config.toml
d_expert = 192
d_shared_expert = 0
hidden_act = "reglu"
routed_scale = 22.5
balance_bias = true
init_std_router = 0.0252
rope_theta = 10000.0
init_std_up = 0.0262
Below are experts of layer 8 (counted from 0) of a mixture-of-experts language model. Rows are named router (the router's row for the expert), down (a neuron's output weights, with its number) and show model dimensions 0-159. Each number is 500 + 40 x the weight over its row's rms, rounded and kept within 0 to 999. Numbers have three digits each.
Before each expert's rows: a language model's description of what the expert responds to. This comes from a sample of Wikipedia text that the model never trained on.

# expert 32
Single letters K, z, Z and similar pieces starting or inside names and words, e.g. Byzantine, Kuznetsova, McKinley, fanzines.
router:459467473482537532557519559436472514464463529500496503508504536513490466482488566460453570521471582464480525420493495580464487525485559497479520520494433516511461466397536554511567488517514484568534480513497500529429540507524551395467447530424543524498469483512464515486481593530473516477438431464499532499536423500524510535539552492506496449477585554448514482431475515575529515479501490491450512514502460480523511430471476446526494573447491538507467572538538514539462506390488502
down0:509533453514480504453421533479479546527512518450410428469506474461464498480473429482492518441408504435517501513525538482472441527460557522473490532480407520485460472470475552479484544472541561471423512529412560528467469498525483493518569554510515460514493454531446467481485508519484485483485436516449582529492547575464507496437577536489458489522443466502524564503471520450487556515421491508473451496516515503566492439603482491504446519539479509549536489492446522450524578461577529
down1:561462491543493506515446476564510444517505477485477507542557522530529491532529511501523541459533481494454458533428514497541578472473420486528502466471530435498479520531531524476486439484509516491497616563486494425540573514508480499439541554504477563487515483540460466429472452517542493542505468508554477464522527437480484501466513448524504515516489536432602544484404539445518566544506579390411495465502497553495579459506473456497511542537549507472499472508440491516433434526510483
down2:507530465519498548477574477533453502479500434526482444491429492450514478484503512484622474529504545506502509473445583566473525506478517502479436494541518461446474486557480447496529504447466535549544456487510502632479469447494484511540507473564483495474528528577433498523470506488472533533498568474424434465555569510477502471426425517456459472519537498477540481382456456519494475440541442519604499506442586509498510532514492523489487510524545544474504503479522545485485498496537552
down3:473462474455538458427498495427491571544542515459479520466478471462553493505499522433501496479387491395392474450484480530517493518517481531463479514526479560563510528511477528538469454531517485542477569504507458543499566480445514491487495528446455472492522528473523480420408517474493480547487514542461535507485437509454457532489416483509523434495573568503509417467400535487562497411491535534534480507518491539491522564507461504477425536526523470432503558497532429468507505492512488
down4:483524488462557445477504501589452411494546473466505471490553504538532514424536563549513499484446491483559583477445479507508458493514503486503458483490517499425421479479485473555589512517511496538552574529534484489625463450432456515453561464575475532470554482497438543479516514478490467480513483443525399475472572524512439460513565509512537460493440470477423513484572482524525510566503584553503519468542565500503483523516472462512476539519519503494441514469524488515512458525540471
down5:429523512482515475481491438467503438485466476525517503503472574443506582492579527457521442530469493526503539470585491556474522512511546482497438507440519404513501479565499529517506531429505439546479543521488510544480500469470492569531525474465534544463485504511583484504470483519492484511382531488509488443504405454489490490460539512501509500473528537455500579522475460548527511487418469489428472440569449522524612498464542538524534486486488528443457514555510583590486449483516472
down6:495514548553534428467556446582520435463506511496434549514535515444446495505473502506463469444468509484491510547497494520445570559543512494453541527533576509615488451471437418471515508487502497495464413511483488530526480476484404564501510445485543496525546466547475481468505505446474487467485517500514535473444476480439455486563507562446529547544491504429534500552438500490496587521608480534546476531534477487534493472493439510532529445507495518449530521541482419579498546532533499
down7:466431511470497571509504475467510521478521487528520478484405515533467520454469503484506521533461473549538539473454507511503521482450504457470558505525531431506494535471447582415490485492468544520472448425447438413535447514521528438517477485517479470429490525447466409517495525524495502521531484583446525485413435486503475504551493563504519471553489486549601476532474487478530434505528518456448440490455517515539521524514491512437431420463521456439481530493583491523538477531584569
down8:620525531509641483462489497519444547541567520510476496489458475453475524551425456511525485454513457516476496552457491539513474495481544516473489527522559425504549462537442504509395492513578467525524587465480511489438509524513513542546494486450575498491495484596486496521521507478502464495628566486478497519511461567433518505465486498550474484485520512539470458480480496521523515478452527529505506421528469466440533498473581492471498513551494509526486489435521593472494563485505459
down9:487501524509454519528504534543520472510455569507500564492551507535523517435481485455469569441574388493548490490477491568424509448520545442489514516524459532565458431485479478473561496489577492514501497554490493573475510510472568550505429511467490493550501539526489498440488540498504576477536539467404488443504506458456504501563535454519475586543553516489457461561462520440472454421473558448525518453495491508539488505475525435492510479467487545443502519528499493440511527570393494
down10:504503501377547545526550428553467506517485520481464502514478426544518511492545445433556407567497512448523652521500526525524589460541472497499471466484517428467471509518403525525516492515544550482515526519563505486488542471528503575518443520480494475497504438540528436503499466482470464534506467532514508532524540450499519507539559464479572566460470522539511499559486487549494495476524523441455523453541450500456514539486447524484504509489495488453496546473521512525461413442404490
down11:495444559482429583541498569483496479509500528492562494593432535518497439491513460485459477518500541466495561496496510584551501444451542537477539496531458514507490511425594561507457552500491430466510531498467505485503520540556575478493557525424451502477513488504449573433440544463448457541449488494537522545438441539498449488544510521499532500548512546423409533549476491496465540537496529483470532571412492486457538484484495489556480518497549524459519544474486542529538502566459498
down12:532487497418583532463459489458543489503492523559524508528533553535520504567525535468488545489426544394513469536532447473459479537533506535459405481509543520521441501523574502547578527518502495482535479459423524512527550487530536480458531439453521455466466561547565465454516544460497465574473512489451519482593486460541496478529523539461531550521585536531474491417469470494508518492502481507485483445461479530512499470549504530523493509406477552544531400538470516542488540532483574
down13:469515530502484478495538571515481508473417503499562541454506551421529502498562475529507590524448513432483462478509481554471518463443546485581511567462494508493553445466466521558546487580507516508538509524422507514470496529610544465548565543527493497484484526510559532532492462540567505526498464502462566437513486490520547493509477573541492444488433544540510490509439465416506507537516516500547570478570535498562508535579409492485434532458449508491539488456479459507492472469516446
down14:518501537516457450468505482464547489529469483452534475506499516496537431517418486476521461521542550518434527528457511514537444438475433513530443518539508547544502482483502516534485451493453505492540589541520513534403519431461416462489550405517497515531465558479525559496545545488454496500499432476546518512501521499538538523477473464572471503570470584465515520545551527509508539468466599446527507429403511493478435546528509498524496513488551456512539482524408502530422441571514519
down15:507484493523482472458475491491600490503541470501533527504502560420492492533517459524522501590456436477452454471508483489416543575434502619487397511493453451526469503553492529494539495523511510485467502542493476499463552515515448441449536493464458506490441480522502432476453519490479522529472397546483549463531520519499534571473501448599478477559528512503491434434471429505503539379476490515541418490544477509510560523500500486532545481479456515448475565552530503493484491532485521
down16:503490476470566446471457465480482538482506449527443504463401454510533553516508566485435469500514559466379463554520466565510489531431545511495509505499518438438535488500492491435515540504508523554492509545457471479598461471483457495572412498505471517475486460532504510523500388471476550523485493464527548512411447409522524546498500531508557500484545474474531573510455463495491469473496488557558549512457438472509479506546540486481506556580519439506468476470443543475531537457454488
down17:490486448504420515483515446469478527474547453549484484540550500545499541525511485548508538506546419539477478564412552554456509506439502546529594440601474540430532527473540524591503525502470500511429476437522466491464480485433472563518629556457416506510519492477486510481468473506497481480524482519490492474534486509461545476528624440464574466427510518496516548531479499498513513522500505499471482534547549459474485581480545461512467479539455542480496488535500474508494477554440501
down18:487445423500536449466545570572461499514562403563553525500509522511524502519430438516545423476482477598541496464475556568473475474498434554466457465452555414535465499570572449530568501461498531529504464481488511471485492488612522474484513538543509513486511493454518544510495500517532485429480537499456490468560519487510493458451381506485551474526530485514583579483522463533473463518546523469511493495494501468512488525510469494512507422551477478518537530563455536461524526538471520
down19:518473519515500491538342489540481458515463537450461517516464544545513501453488466526471483520470496588501413485530477490472447553465511509472509468572506468463526541531527487474556506490515438494482552474498495524495524521567527540503411490439479476489567471521517504548477536454557453521524480525585571493568447484529484479479431473471460484471524475473513496554447425531526559521458528442482510555533451489495538431495533487501446434566449467604552502485530496524572524566462498
down20:534489456438491556500551497595508510512504554485489528526540469497496519480430487573516537483539461508470549496471458458576574484508595442448420533533547512553527518513466477480479442551557503441530539472528500463490492502551519482509484565474425477511470487547500504522490498529549426473553551526543476498584460468487504577550483531490452509573502551547542437481516483467430477478577461514448557540474455429587523431505491503517564513511480490448567504544496511520491544437518474
down21:473532440494543481546508420534479494502502453475486502548511465480493559537526486447465553518490495500454486543536528544465494496487507468491458501523485521421540551456554500476466476528483478496403475522459522477485540488491498552453491551418492494554469512492536539443518470490472528484543530531460489496479485511400547498599469467508466470533529556389504515546525472462561428439479481527437594473541460535507473520483474428517458446530496545541432546525603586487491507511396460
down22:489439494501460546504484508437480548513510558531516460532549478582493482467521529532517469464468533554510461490560482495496476527499548460519494444522514521557544492515526459508470561440449572437466503459504533536472444559520509437486572470494539443498448526565397516501473587497556547456505412541532479541501493494475415489539481486558445542477499599498495499495419513516515602496502500465495471491507475519504510545516494467557464561508417528510467544401503509529435519461572514
down23:500496590539498450391511525455435514508481453483467500532507506520554481420541550451502480578468576481506431459471503548519508470469499457436385471516512478447559495502419488511452482440441470458516506524468460502486508514518519454473513568465491510461519580520511505560512477501515500504447476541558500465468593493475520538484493505476470545578480529557456528525471482487422421493508466559508501498517450478528509513520546494513435558538430538511549440508459546480509472423531573
down24:474467463483566444509531503476490486489561504522419475525456502522470516486531508467504471519497451494446479552527472493528439454530524450560520555510499448419486541442523482549508448531479510511603373437499521512498465505482475559461520464570510476442485584452546472470497483542504541557470506482552472511535533471477520460496509561580458549586537488452460460576564523444530517534466549517486523537544485549451459428436500490435475516505590526451474489492543445454515498520494526
down25:560532451462471470475481439490439548546508412468474530447536519495443528512487493498472470452498477470467555484537522495563547486574506498509455513523451525539431521556490490517484431540489562486497496486461438523559400483421466559537451540541513392532474493530480408543536490486546501538512508439532541469477485463531487471443528480563536516545542486504595503499569510480504544469417520476429451530520451509505486484455504517439430552561506487532444443521514495506541464497562503
down26:493500471480519518533541478466515489470478459486443429488500445474468490537485524475492527530465453429439519455422482581557515547530528584582489461527459542453497524455524539500502458506567437530511482575480552485492513482467549486460481503472505513545499577507499428505431520546519427517533465512531435561472402507490524558517550566579453476522503540419489453523569424510504459473551498592459483519508490460491516519495571532548482547438519513502517467517514547521526491531556575
down27:499518445516557547464523488473515530539529548483555506492523610510602490526477497528503510529593502503556514448535395471504572531455495515412554526462472437504454486510516508500541417456534523565497499462466477499517441486541474547546560525511507547509450521513502448481493529416488548551443531527470575467471522470516460517497464556466489519469441556444550491550486534516403487471472462486437528492559477524505461592530515532453519448474519495512539431554492500483472556507489468

# expert 35
Word-internal or initial st, St, trans, ost pieces in names and words, like Kronstadt, Bristol, Transnational, stomach, often German or Scandinavian names.
router:498472471437523473574547523465509518470549459501523543439583489430516471441564426461475576483545510491542603527469522457459512381540520491527480429488493585471467472554563546458459580494533477468425470496501536493540553465539501532470457523469448488518493497487482484551519508460520543512440473461543533536568473496566556484437511511505514456516459505515520568544500514526501494456532526457506534405455509424558528504468537511536496437533541569541511499493484546476497493514489514
down4:482495464454436446483526474481544450514484511506453446538494510561554477505465521482522475500515537435448498577521476546507505577545462490461380493588488475469578519524571521456503458426504568434505519424459589477467535383512561490545498477508531481535479536529494513527571460510543547478483549497477576532468497455509471487474492495581450496518591455544473494568464503509557587505525511543503524506503487458481466501484487552475471546523558482473509466546467469489557509482503520
down5:552552383506445502552595543503495488521453543517471469515511499469476483527556447552452451550534483521474458498474474510537472491457503508507477537528519482449514482497511543496494556538467480485444395475506472471646550558482481478423440474437511428461484500468466449463425465452472573459528503500474517517560534526574549452545515482519483478524525492472554458491463438500464507496552504502478500479497510546476502574452436461539480536491534415526499460524472546458508564461461502
down6:485463611438379482491473485475515594490423549483535535561480462499502498452548522485450430456504524516489521526533517483525521505411448535519555589445513466576501515547535488408515535559523557494510545487531522547427511469440513452531507483526478496450483448461487524521476501510554479521495513547511537539578414469493413510459505479412455551451521511501498495485502438455497492516480501520517470542511529549568528535419458524504474551528557487500489469534524555498499486494468499
down7:521561557472517468507591609514528473464476515527454542530573501485463530414427462466473551522433507403491444522530566497465495458557486452535496438514457513572488461511453496508452574535499499531518494494531507503556476511506491453512524548525509491556529534505487466534469502465427569495575501558547555506514554570522532473523416569468510584503432491508472439463545458508465440473527506458521488430491443463522472515479429542531464503515502504511549478470529499556542490494538512
down8:502550496508430512508492426455492472491481499447390504569527506540503521503472513491436535508419533515490459510550494484500469426525553445463445534511481532507504483466562524527502575537504493498499512565431472481436500420524535497482457528470549508489482582501442502466500512528459534505494569497474608547516577525534530498569506571473550477534533511530509593518453486560536472466503516416507574501548473511572477475511449471441519461520438450436540514528497515488533432461479439
down9:561565463472492484501501501446429481460455498494507509583437521466507551543520529438486506538485539499496513515498466488438464470456552468470461471513501460438567610459514570521532486490517426508475542416486523519462437492460450550526543535516465473513466469498415537504486515548536452531498543483514520482455515499438522450546463468482425434457470588558479456521520533547443521481508497460476426497408472507556619457506553521475510490499519485488460494453540499494461511419479536
down10:513476497515457468428566537492467527509543454547519550564427583486510477533494449511462430462531541599571499509507504557544486516479461494516472486502487513474477538558494470532503499421483489559487539528533513463501606488474443560505476479556505468512509497557504495499495600509494517496463545504474540493429608472413535485515457510420488491488507389445454512484537490467542551509471521536475464571490523551543515482524555522522522500469492447552511497474454512512542504603508429
down11:521458481402570504569475452525490500506488501504500472531500511435429488533480522544521491474527479494617544472514550556517505533452496511447527489526531489467526527503517540486519453479505572498480547558596494545522470412511509478481496465517521481488531520491517531503507578493501499522466439506473505511469524479416465491490543521527488471448497451503476432469471541557490512522529540495601506507508516591504480588472428448489492506513426435543515492377570513493485586418563456
down12:515519538419509575450572543486476457590458554587548515541555465504442460519441606490444467577518553521514485461452468511558464453551516494511488516465510508413461454488467497523490508567517484468500531474436494516510455485525519466501534457528557452497610463484518494534429453517474465483472519499504422448440554504513522522504557437506480492471470519558470479446487475487472514475458592426461462525513479494523472556484571485486488495496473542487475547529501529497511558454545443
down13:482460495563478484524478422531472553500528497482530444457472529490509506513568503438511508500495486462584471499471496457457468440459513591524457493545531507474614439525500498482505475483406448505514478496536515552483493517547540544502444492416475508422590490440415499469431509488550493499492501526487491484483479512477561496408500516551479473453399555503388536553445523517549529478454501539456535536516436467568546551500515471470543477484508487507477538518493468534476497470564451
down14:499558457476527519471502528573469428444463489467541480525462534534529558474477488477515405573452563451374555526485482474483553578544522508503562474490493500462490540531495469490478525398529543521536494482558502472478551507471446497477456455540502467538522486486541409523528513415599518444456500495472447537487548484503551550481506478482457521562435520511455459536580478530480523569506456536480505501520517484545496506477568548452451516474469523448512494581518466521535471548473523
down15:544487487566516473447510504517485554513523504472519489574519508464470480549469477490511555476432490462536500568507510536486495570482563476459485527531437508378598429451467538448457488517503494475525547491535515512514534551536427461449452427509482530573494492521507535464410538507449467519574562430523529464555525503532487493509459508528533491497509477460535553453435551497490495503555553510442609457529502476493541514441498514529498460522478530438434510572480510439507471536582521
down16:500531503510441524456580517467532505607528456530467547436517506594504490558493433476528536467550486494577451508513430489508563466512537456499540498513445441503499553558516478487532474553594474470517526570491564528464492452488559416537532506552568440452503482511473524424523473558520456525523539471474470538445482544503548567499540545473553496502529512515474490566498528467518553542466487500505563476466462460527471509464435561494507483489500488520492489498485454503628527511464437
down17:452534513461524477570476575506462454387452538493414402470524555522477537492550476503484582467476459464519474467479431510538498477526515515513593584473501503523465486448579499503551579501423496530448536516486505463525535467449452498475502506509541478552464482425532490512506478496501556425500474516485495481523557460456504556536494507521506536477449513475499492456509492536529543548514505540508482402498496608453484541499472458521475432490511453490577451556469456417527507472496508
down18:549478446623558524464495521521524595530575483485616492517496581485525566497472480460497469480501415510544453522524475489529489427525528517485473430528468488423511533511485503460506406522471533459474463515535526472563519476512504527469490497518443533566498525493473500444431496553479446510488437491580425493526474502436559492426599538545534441498484490467489477421509482528516531497519482500500490448490490492483536521543527581503486486522478452497507531548419501462440476487487462
down19:507501504491598563556490527530509489448465463497415557524465531474545520512520565485530454468517492516494497515489495399573493596517517502559459471506538538518494491429482457493499545459478508499533545511528441518500537487465546547499442468524357514562536568521481472451520462521454510530456490524517469532503504493576498466522546492524534481418428522551434518538501551583491500491474503434570467474478582487538494447508501512505485569572522438488578496462517514491555503548505524
down20:504508460491546525486547444466451491520516438530431471499479459460471495549515531509497436457430477493619442492520477500538479453499535491431530462490565492549540494487529551514431426455482564457531541483496495483497460546459560462521458539550576517506517489561499491491506347511520486470503497561522519497526571490507463523546525552508441504543466475457476463491515541489432517511554511523599560533482487498538515528526489479476486431531497444528516530472501463442523374535511461
down21:532506476481449497440459443524502507559516492493509496552493431413535473539500535523511454517492555489478549481508511503474536586481396435514537503510422530479450481494572536525527560523524497488508453479445500531445508539437497520450437581486548553547537497502463433500443543548486492534549547558537449554467498504522549472534544453550488552506474519529545522502459516502442497477502503481524478470463456553540498461417424474496543501536523549496507509557479576424547432494526389
down22:536524530513527486454477466492563532523562490550479516492544421461477421565464555504545486500518474515535482556472540514535528486469525529580461559464504494425518473441581533496484587462518531508517492476565450503487533562508426525539508499446577540559521436568478530514451514512503555513447499416521489492507417519473561405575448497506458567567523560549510503531512474485543539446460506479531521491499501507541488468506467513479523508519450511572492570426528464570457486479481508
down23:535433546469559546534463521484464433481535444491546601484491529514494494493502568540460540456472512586554467472477572549474564550500482482499509514497479482530477511508492499491533472539423480457555519517515435447466538491504637535511478505583487509569538495468421524508430472475458457519530470511547457523483456515466532482476496451573524576502500487514448479517450513549435487566498478481407472538590483514496557502495534472528443475470430562528552532511490505497480542534484464
down24:524523486486572510454455457512529416489445558459528509491525511549556512468512447472509518475471535483423506509502529519486505465484570504551478514465513502492469521532476498538605462571414394457483586562566514536548504460477436559506490498488496475483447550476513532486550555474582564529503520521549520488429539515472493491433496454590452461557505500522498492515498507502555512544501427491480508504544485595527541433518496455507475489589546510474546510440480536547508536568478537
down25:575483490481512432537499543543523515523496580458464484408516486487518470530493452485422478454549502599421516491545487518472479454565445461509574523559414531563539563515518486515501511481471462491466516515511485500468504481470516411488515537535475493532452540533533500401520528483523500557514543451461482528499507495492503494503499544578437539541449427515509499456516563510512511504515539457508480442466494551519342574555541504541531535539501513528535473453430490509531548517504508
down26:449510504502507433480530560529469491574501476450561516461500472509548495469478535476551488476533507535581493529553525499465462499483500424503474466499502470517484492477489562456466400513503523540476478532475479449473536451525557407433491503587494524482488534512448544387565442528503493612503470475433508508403563458502518487564527548486572498496509462424478465544552499521557506440567533556536522537505504450508521487509495512514555477435567487483515553549503457557530475516524531
down27:495531485476494478559440517486534557408476481455494530604522453501602525480543537452518478550455486470542539526536482492499501511538451500380488523460422543450540483554464429554519471469521498510498561545515430482511463543497518432512512496451486492435508529492534510454524499482477484547499523576464536459548423419489525553552528479446483468434559540545519458532523417535519480471517522466470512439534483511439522502519566505490453507517437477447560553518497458508544503538543463
down28:473481497562559494524443490567460566511498527446526532532476543556499484526435467536527452419459510572513514422482521454476513483565461473511436524530492518468473538440501441467505530537568443484527499475481542535450477429461520496537538450437494496437474507516509528447520605537479492444555528515520514466574478512503527547503572463453504582522499467504541458553569453470531510468478498491483403428443538415483505470526529542409534476524505470479505515479479446521511536434494473
down29:448477494491566487495464475478440511497492513475503491462427547521518562521589432524465464490531575514547484494451527476620622525518461445556501526482484457451547542476465505489491549463516497522565578518490527459504553484550508526510500579532497515490481523459433524488480412518488471580509546526514518480531481502528409530493489511559473425484516562543530476493537552586532445503525522522405478500509485536432464446480527479518481484502541496473464483519448431545550500551543517
down30:494515536521526507540523546453456413468489485459491510509506428554547477460510458504503546423586508521492452517540488483533528522484497565567484475518559472496452502495486457503484434497501491462510492451504488546503395460514463425567552443473549508478427486444533467487419456498531528510554588444520492513584553520561479494372556518498509538529526513511514488543594516539490524508523515547474491591525501511564496467505524520465518511424432562497443478478526511517437489534501473
down31:511454500441505469511464549513553569517492568504486527520457465475464495458561530497518469546531419498518497537450528504523524490429496534503542534491479426443561491509519475436481504557472538468457500503506527548497550482497515481544524464568482520460533521550494482441436516469518576528480499410469507527550504541475474540488456537437523532523495436433493449518557494564505450557507554565589451590504492411541438481418550470547493518454514476508426462469509565553520494465571472

# expert 58
Opening pieces of learned Latin-derived words after an article or preposition, such as comm-ensal, Comm-ander, sci-entific, dem-, experi-, influ-.
router:545496476502530511560553563510527517547501536490422508512552513512476500541508527531479499471524604496517538458503497478536470493520499483516506509496419541495457540442414503499476556507501534461439511485538546564525493450516474475602519404529520395521521586450482520449546493561478532565475534491493441451479461476514533487479525553483521531431501490517491506505471428506501550557493536512505403509485566557439532463503563497545511442449414515478520428573474458538498518574479502
down0:494506485566547436496442484479466470486503473500494503559466501553547466516510540516491533515543550538499559574514561543520510441468555488593550466494506512482503542416575465531459574468550466457549459472512609545476528547456498425490497538462493476584457469467498573480466493433482553496494492562503467475553484506494501481539511484507529500418561495571459498543521485542442552454412478511476464520457499423536482452554450503509466524506486472483485543482515417543489444473482566
down1:526554516466475555443485475529453451428523442514482486467548439466467479569490483527460467536483551458597503494446465516470477509536475531509474531538494513530581487474507462485527565510555398507547418555489474503445570444479485513512481460458505513465462511504494522543484446441521523512511518504496442488463428573500518426506575467474487472523495479491467397459511538523529588556539487532482463509510508469494524563513472384522463518522565489515442492446436483514544582536482525
down2:482426557507520595570592516533525498521483509486533464531524436488484585498452484466612552469417486516458467531466466493549511456541449479482529445468520515572470508504459460483492456464465457426492516426509475500505499505438510495474524530474551500487498524553509476498514527518447475520459472457472447467492496478542539456507489589506466501558478464457534488559457463631478460450570516512539507520574497513496538468502487538577525542444491417477523518472477543535553496445460524
down3:481454501559513546533507472545443506515570545528515509487533480518480552483501517533481529613506463397616518529436437489519527538404537471562507504587557497476468457445514525589483485438490493471537548462500421494431455559480467444566505556485479476494439535532465442497501476544468458469577507542506459543490482504512464483502517506449564465516466584439482497511492509495500517459486497520453505567506544570436486517538551435471529522513522485476466464522500511477510550504462467
down4:537409472493512477497436471543527466479565459499493489438506489444478581453575523533519511497519534537439533585546490550530420546483508511526487445509471464519476500420519500453524420483462455493472500456482499481544486461467502523478488442477544470511477522505565521430547501536442561546452551471506433534515430510485545511541534537538508439459516529469517427470495514532547571470558489498542508481537502534383421578502508520484516456505536523537503469493474507612496526514562546
down5:492523475554507526463533431458488454476556493473531496474500471464500526485563514499468440533439534460533525461534525533567526537437401496492540486570489493499509516511517482441481470493585532478593528508493447518539480559509457508460499563481455600446519493538479521478439484504495501433497493444485508543531504485437540467477536506405387493516532471513537464540563556574526479524490586488535490545480455510521425560499422465484598552525495523471544511462508562489459521493461489
down6:463514411503458553458542472466530538544414511555470546569438495512476521554459442524481534552522541428400473436434559497506440527436469483411488505534496547474487447532445482502503509507417531457486497494532456526522509526468550498453543472492501501489514535502560509506507521525475533394448484459480499504531553561494421574526514480504449479556498501474500542540495500430441466495453519481523509484484502486439547569482527481497450457522448511563517447484451501531463520451425566
down7:485482456463505539504442541472516424511461458487480511512559538591481415553545535520444572468503481550556473416455518527507485465431493495520513519553486468457476524461469528392557527471514519567462518490505416525478483495430513562470542541521468468560544482559532499522464507503500532485501476489464500489478443463541545555468543552537533544458560501532525490449494472436487397516516503482507525492512561550415503586469496517534464584498542482425497529467433505502456481552522488
down8:472448513544479498570483516610526474584475483552570521527456526559458462431438525509493502490543500509553484504537492471491532488560518502461526510509498559513473494479490531376485504472484420535478496486469434495525498523504438567461469577483503482521464503436492476496482567480486569538482465499447498539537563543451473519465542455508469474543499490398463486550515532572443469488495584515463545511491413426552598437477486512468496515536491488514519445535521430492515530492466468
down9:507496539544556534378497476454543486481517546556512528471502515509511570519519506432463386477534497564530483544457503538501507483517509538476455471465488529527481541551421508499481512458475516528511562505465483435528411544523526545550499403418486512451522500508474522526511511500497508475507542457493497501499528519446435482524506578511509499475504478559476567517561455485511493585484494570538455460470520494537493455452506448440555523443558562570475422540488491563573534449569516
down10:529496537427532498468533521533506476524472503470522453480565469450510494517511482526524400442492512389487548557476523519465501620528535470487508541488495513542547495536515482551534447457493441477452527524415493530464417494541526491547482414569472505473456542452511512515498452510496533506511487506500544517466447518502574491527470519525468473515422513528554514475481494499535518500552490539456527523515558403431513563581480459488529519505460516544573611502529483434464566535524561
down11:543465503498522565496556477472498452561548511533478552502495438494537500480464438511559496600410526545518490505516510512566503551487524506437467542467561566488482465521546471536428617493484523469468508463503584533522484499495527558506473410485540483534485431531518550571515522498475511558513521564437495510478525471546554480519522485487526554579502472450532441530560496449499521451419486537510474520499548548515440484441447489612477527481471469447463502468527500541547537476474504
down12:481522510476506493478487446480579496509580490523492524434485497466457497451479557461574519483458458474493489561504512573402510495505521448462490526530490463488421526420573462508586498497520450459486601535544492577460516484500501569507526507440525407437497482505537474513495567488520474401456372543480517572490405461452479476523489473533465507528498520523503514550512471496477505494505507554519519511485506424525476540576485530481479527527543489522539547455489533499469472444504562
down13:376481513514517561568531522500493518649458520524519429491470492439567461542481527578465449476520525502513546528487435558413476532471535507566441553559531465463449528441515466448541483486543515455441442477453491501504490525507499521495429467500491477482504486441465509478587483499538503522545524475444464557486483499471420523474524543580538528515506484458466531487565487469538529488498527459533506453521563453483515518501522455518510459563473465471511528547501582499461514560504474
down14:442522551493453528557603468478429504503386447498487529522446465523525502453540533482465502487397503466550484482530528542444425514503545512475509513468486560486526565491473576452553475431502463482481501465446526542484446544483535501489488449477519508531513494493429512484489447490500415476449533516494514527414526581451561493459545414551538501465482530538510459525536540430454531465440484482497514446517491530512520529432444509471536497580441464463479481527500435526533473537482535
down15:512539496535495470512497480478482524571548504488505567519560450596448524531487461448474470487471541474513518519488552471452539490490485437472506529487542447465455553542532530515491400458452508525508461514466482424513370433503442485489570526454516477474555529542464473469487443431486493532517425415522498449568573443509479481495437432490506534403432444526538463543538496537510474519503484451435497522555446496553490525530449551482497459485520468553476533496529458460501460513513505
down16:427558497517546489550470498443569616520449465492499520515505512526441541467482501501525523505462563510452466459501482406500513509509522516538512477482502480515468543482486393554474465511405525544500558451480506460517502509512481487484494501463523548444485507545512466529546553468441481529499550482528431481554475503448500412534494489434533454485484553553432431465573487548567497570399483522534521483473502498516521494503517454548461495522436515472519510446531481604504496591523445
down17:490499454624489475512509543511480486503442483467477441519465475528541487543504553466581459501577518543417470474499523494540479493403523524436544490487458521557489503532538481473473541483449447487497501420509495462523473528445469520516477457527532488523542521425471571518440525489497405519530579439501541484442481460532505505583575601476509529469505535480452515517472464513578516528479427541465460473570529503495457456535488547505495490558462506471561532490503499463548434464554538
down18:545580489516531477521465423476538464579472490519475520510456566552475443467501482508521477544587513436423486467433415526535461544472469523573426517585559448503480529473451505498469521448468527568481464558481466469460443598543502448472588533482452564453493488459477482568492537512529491497519474467481473450456462493477503444521492523478434496570570548524492507482493462438478547542489511483478502473481456494496562500477537522470559503449502564576491432507487530492499496517477469
down19:434471522522467632457502496495620506490501450443519496454514525476480595543519470460502494450479532395453525452476510511512541550459503475635556472509490579495574532464467456463500492519472508503490556469508471465499500473482470528472480438539482521475507470500421487510497513468578466468536524454500400497526509440506522514504504497502504528497551503526526546503539499514494427486501502455468459549507557533446552457551507573567463480447496509472486485535611498532543490481512481
down20:474511531541521499532507573515518505496454536506546513518452494451515555602522447481453446503485525472561443481464514495463474457482569475533457478548453505447532501457497547508486469477508505532509456537440588454544475494533527474452436463555492446467449610395487555507542535500511515545490488381415526537546444456465517474531567502497457471446486506496500488492514492513491452483566493439537482465456484505527555505555507526538514480557450513587463488561553554469523477443538474
down21:473525521494492431488575507525427487473534504610515532490445543490488526558495507498472472490499426628689476507516556494533486565492517635503479522483500500523505542507550490417464481553462493512514502465468560508476518525465518530539549572437482527488493505465544479495511498500478487498441472485564512458467552467418482514468445470557567505501469512489490481464521492535426550516508477495472520507492459546505484546459478448500460489543523480525523488493459486497476487460577487
down22:590560548458519494478573455492564572514485474452506507521500547550491519505419527460517480506428484526523432544538561430553501470516459496521503499430495500544555522565519462433398541514520532422523552450481484496456453470520507523518490539551489474563478503517501525540478493461562527533497497561491482604519493446461593520506581533556413508532474494463552484404511513504555445525453482460500485507494522535540500546503524529564488465472543416519524496485480518457473502479502526
down23:482476524505483573516554562452551484534481497458567502466516550536460544461532524533503502465511478517524453526521471515568531496524560521477491530477545512511518492512481579531567386492463475440510523499485507605497474473420492419607482479597510557490549481580518554503461484453492494554477463565528396513456416440459544502486449544505516521536523511516507462574551525522505500519466562466506454505531473451468512451509538597479502479463482477501519544463463479527508503498537539
down24:539475462486527488537574501485482472459458490503533559460478450464487472449455462477570439430577413547453552473561508489550521476428442431500492479579406510501423505479565536481541550484508526525541533487509485476507424514480523449490505556463491468503539540532475516491552562565531502507548454477521533519533505521565494522470484548505568452402491464511468483503452511487489459470482508470434488470465527513528517508489447540490461485560549449626476573474524516526482558514456510
down25:507435502502554480490521556465485577487470485476447497449491548602516471456476451458529452478501531517527477485542527458459491531535549547581488514559524478511474459532541546387520446510490460550494496447517526508485537472519522462538541456460441528463487504484496433462496442520580550485509525484539502487521551526589496425467490459488452442535503525566542514556516469471484490497459545483500493545456483414513472446488520570464466465531483469515389504502471529497420479480388434
down26:506473546587531453490533515455453430524529510586507472487556521484507522561440481448509548525477536498543419547528480476497529524496478445468624460493492528494525472525513544458476569481407496557494487518544530533534512537483445535472402496515578506551531508477565516467463497474505394472504475488516470476559558524465476504462483513513527513494565448564520499481513512481444444450512526559455529498558564549519525536412492517534525416459503558457506539510502464500490454507442447
down27:511527597555570562471493537531492526510478429542493470507485505495543461462483492511454417529519523442466449532484429496496542512471490580583521527466501464423538506446452495609482463419452494449525482488510468476511555455522477477439506530477518482490524453547488437437495529530475567512531480525504467487425569467536500556433501434518567505471511473490471496535492505466461436533498448518477593527521523512546498503541469492512468469507521573571511568480400532468496554505460497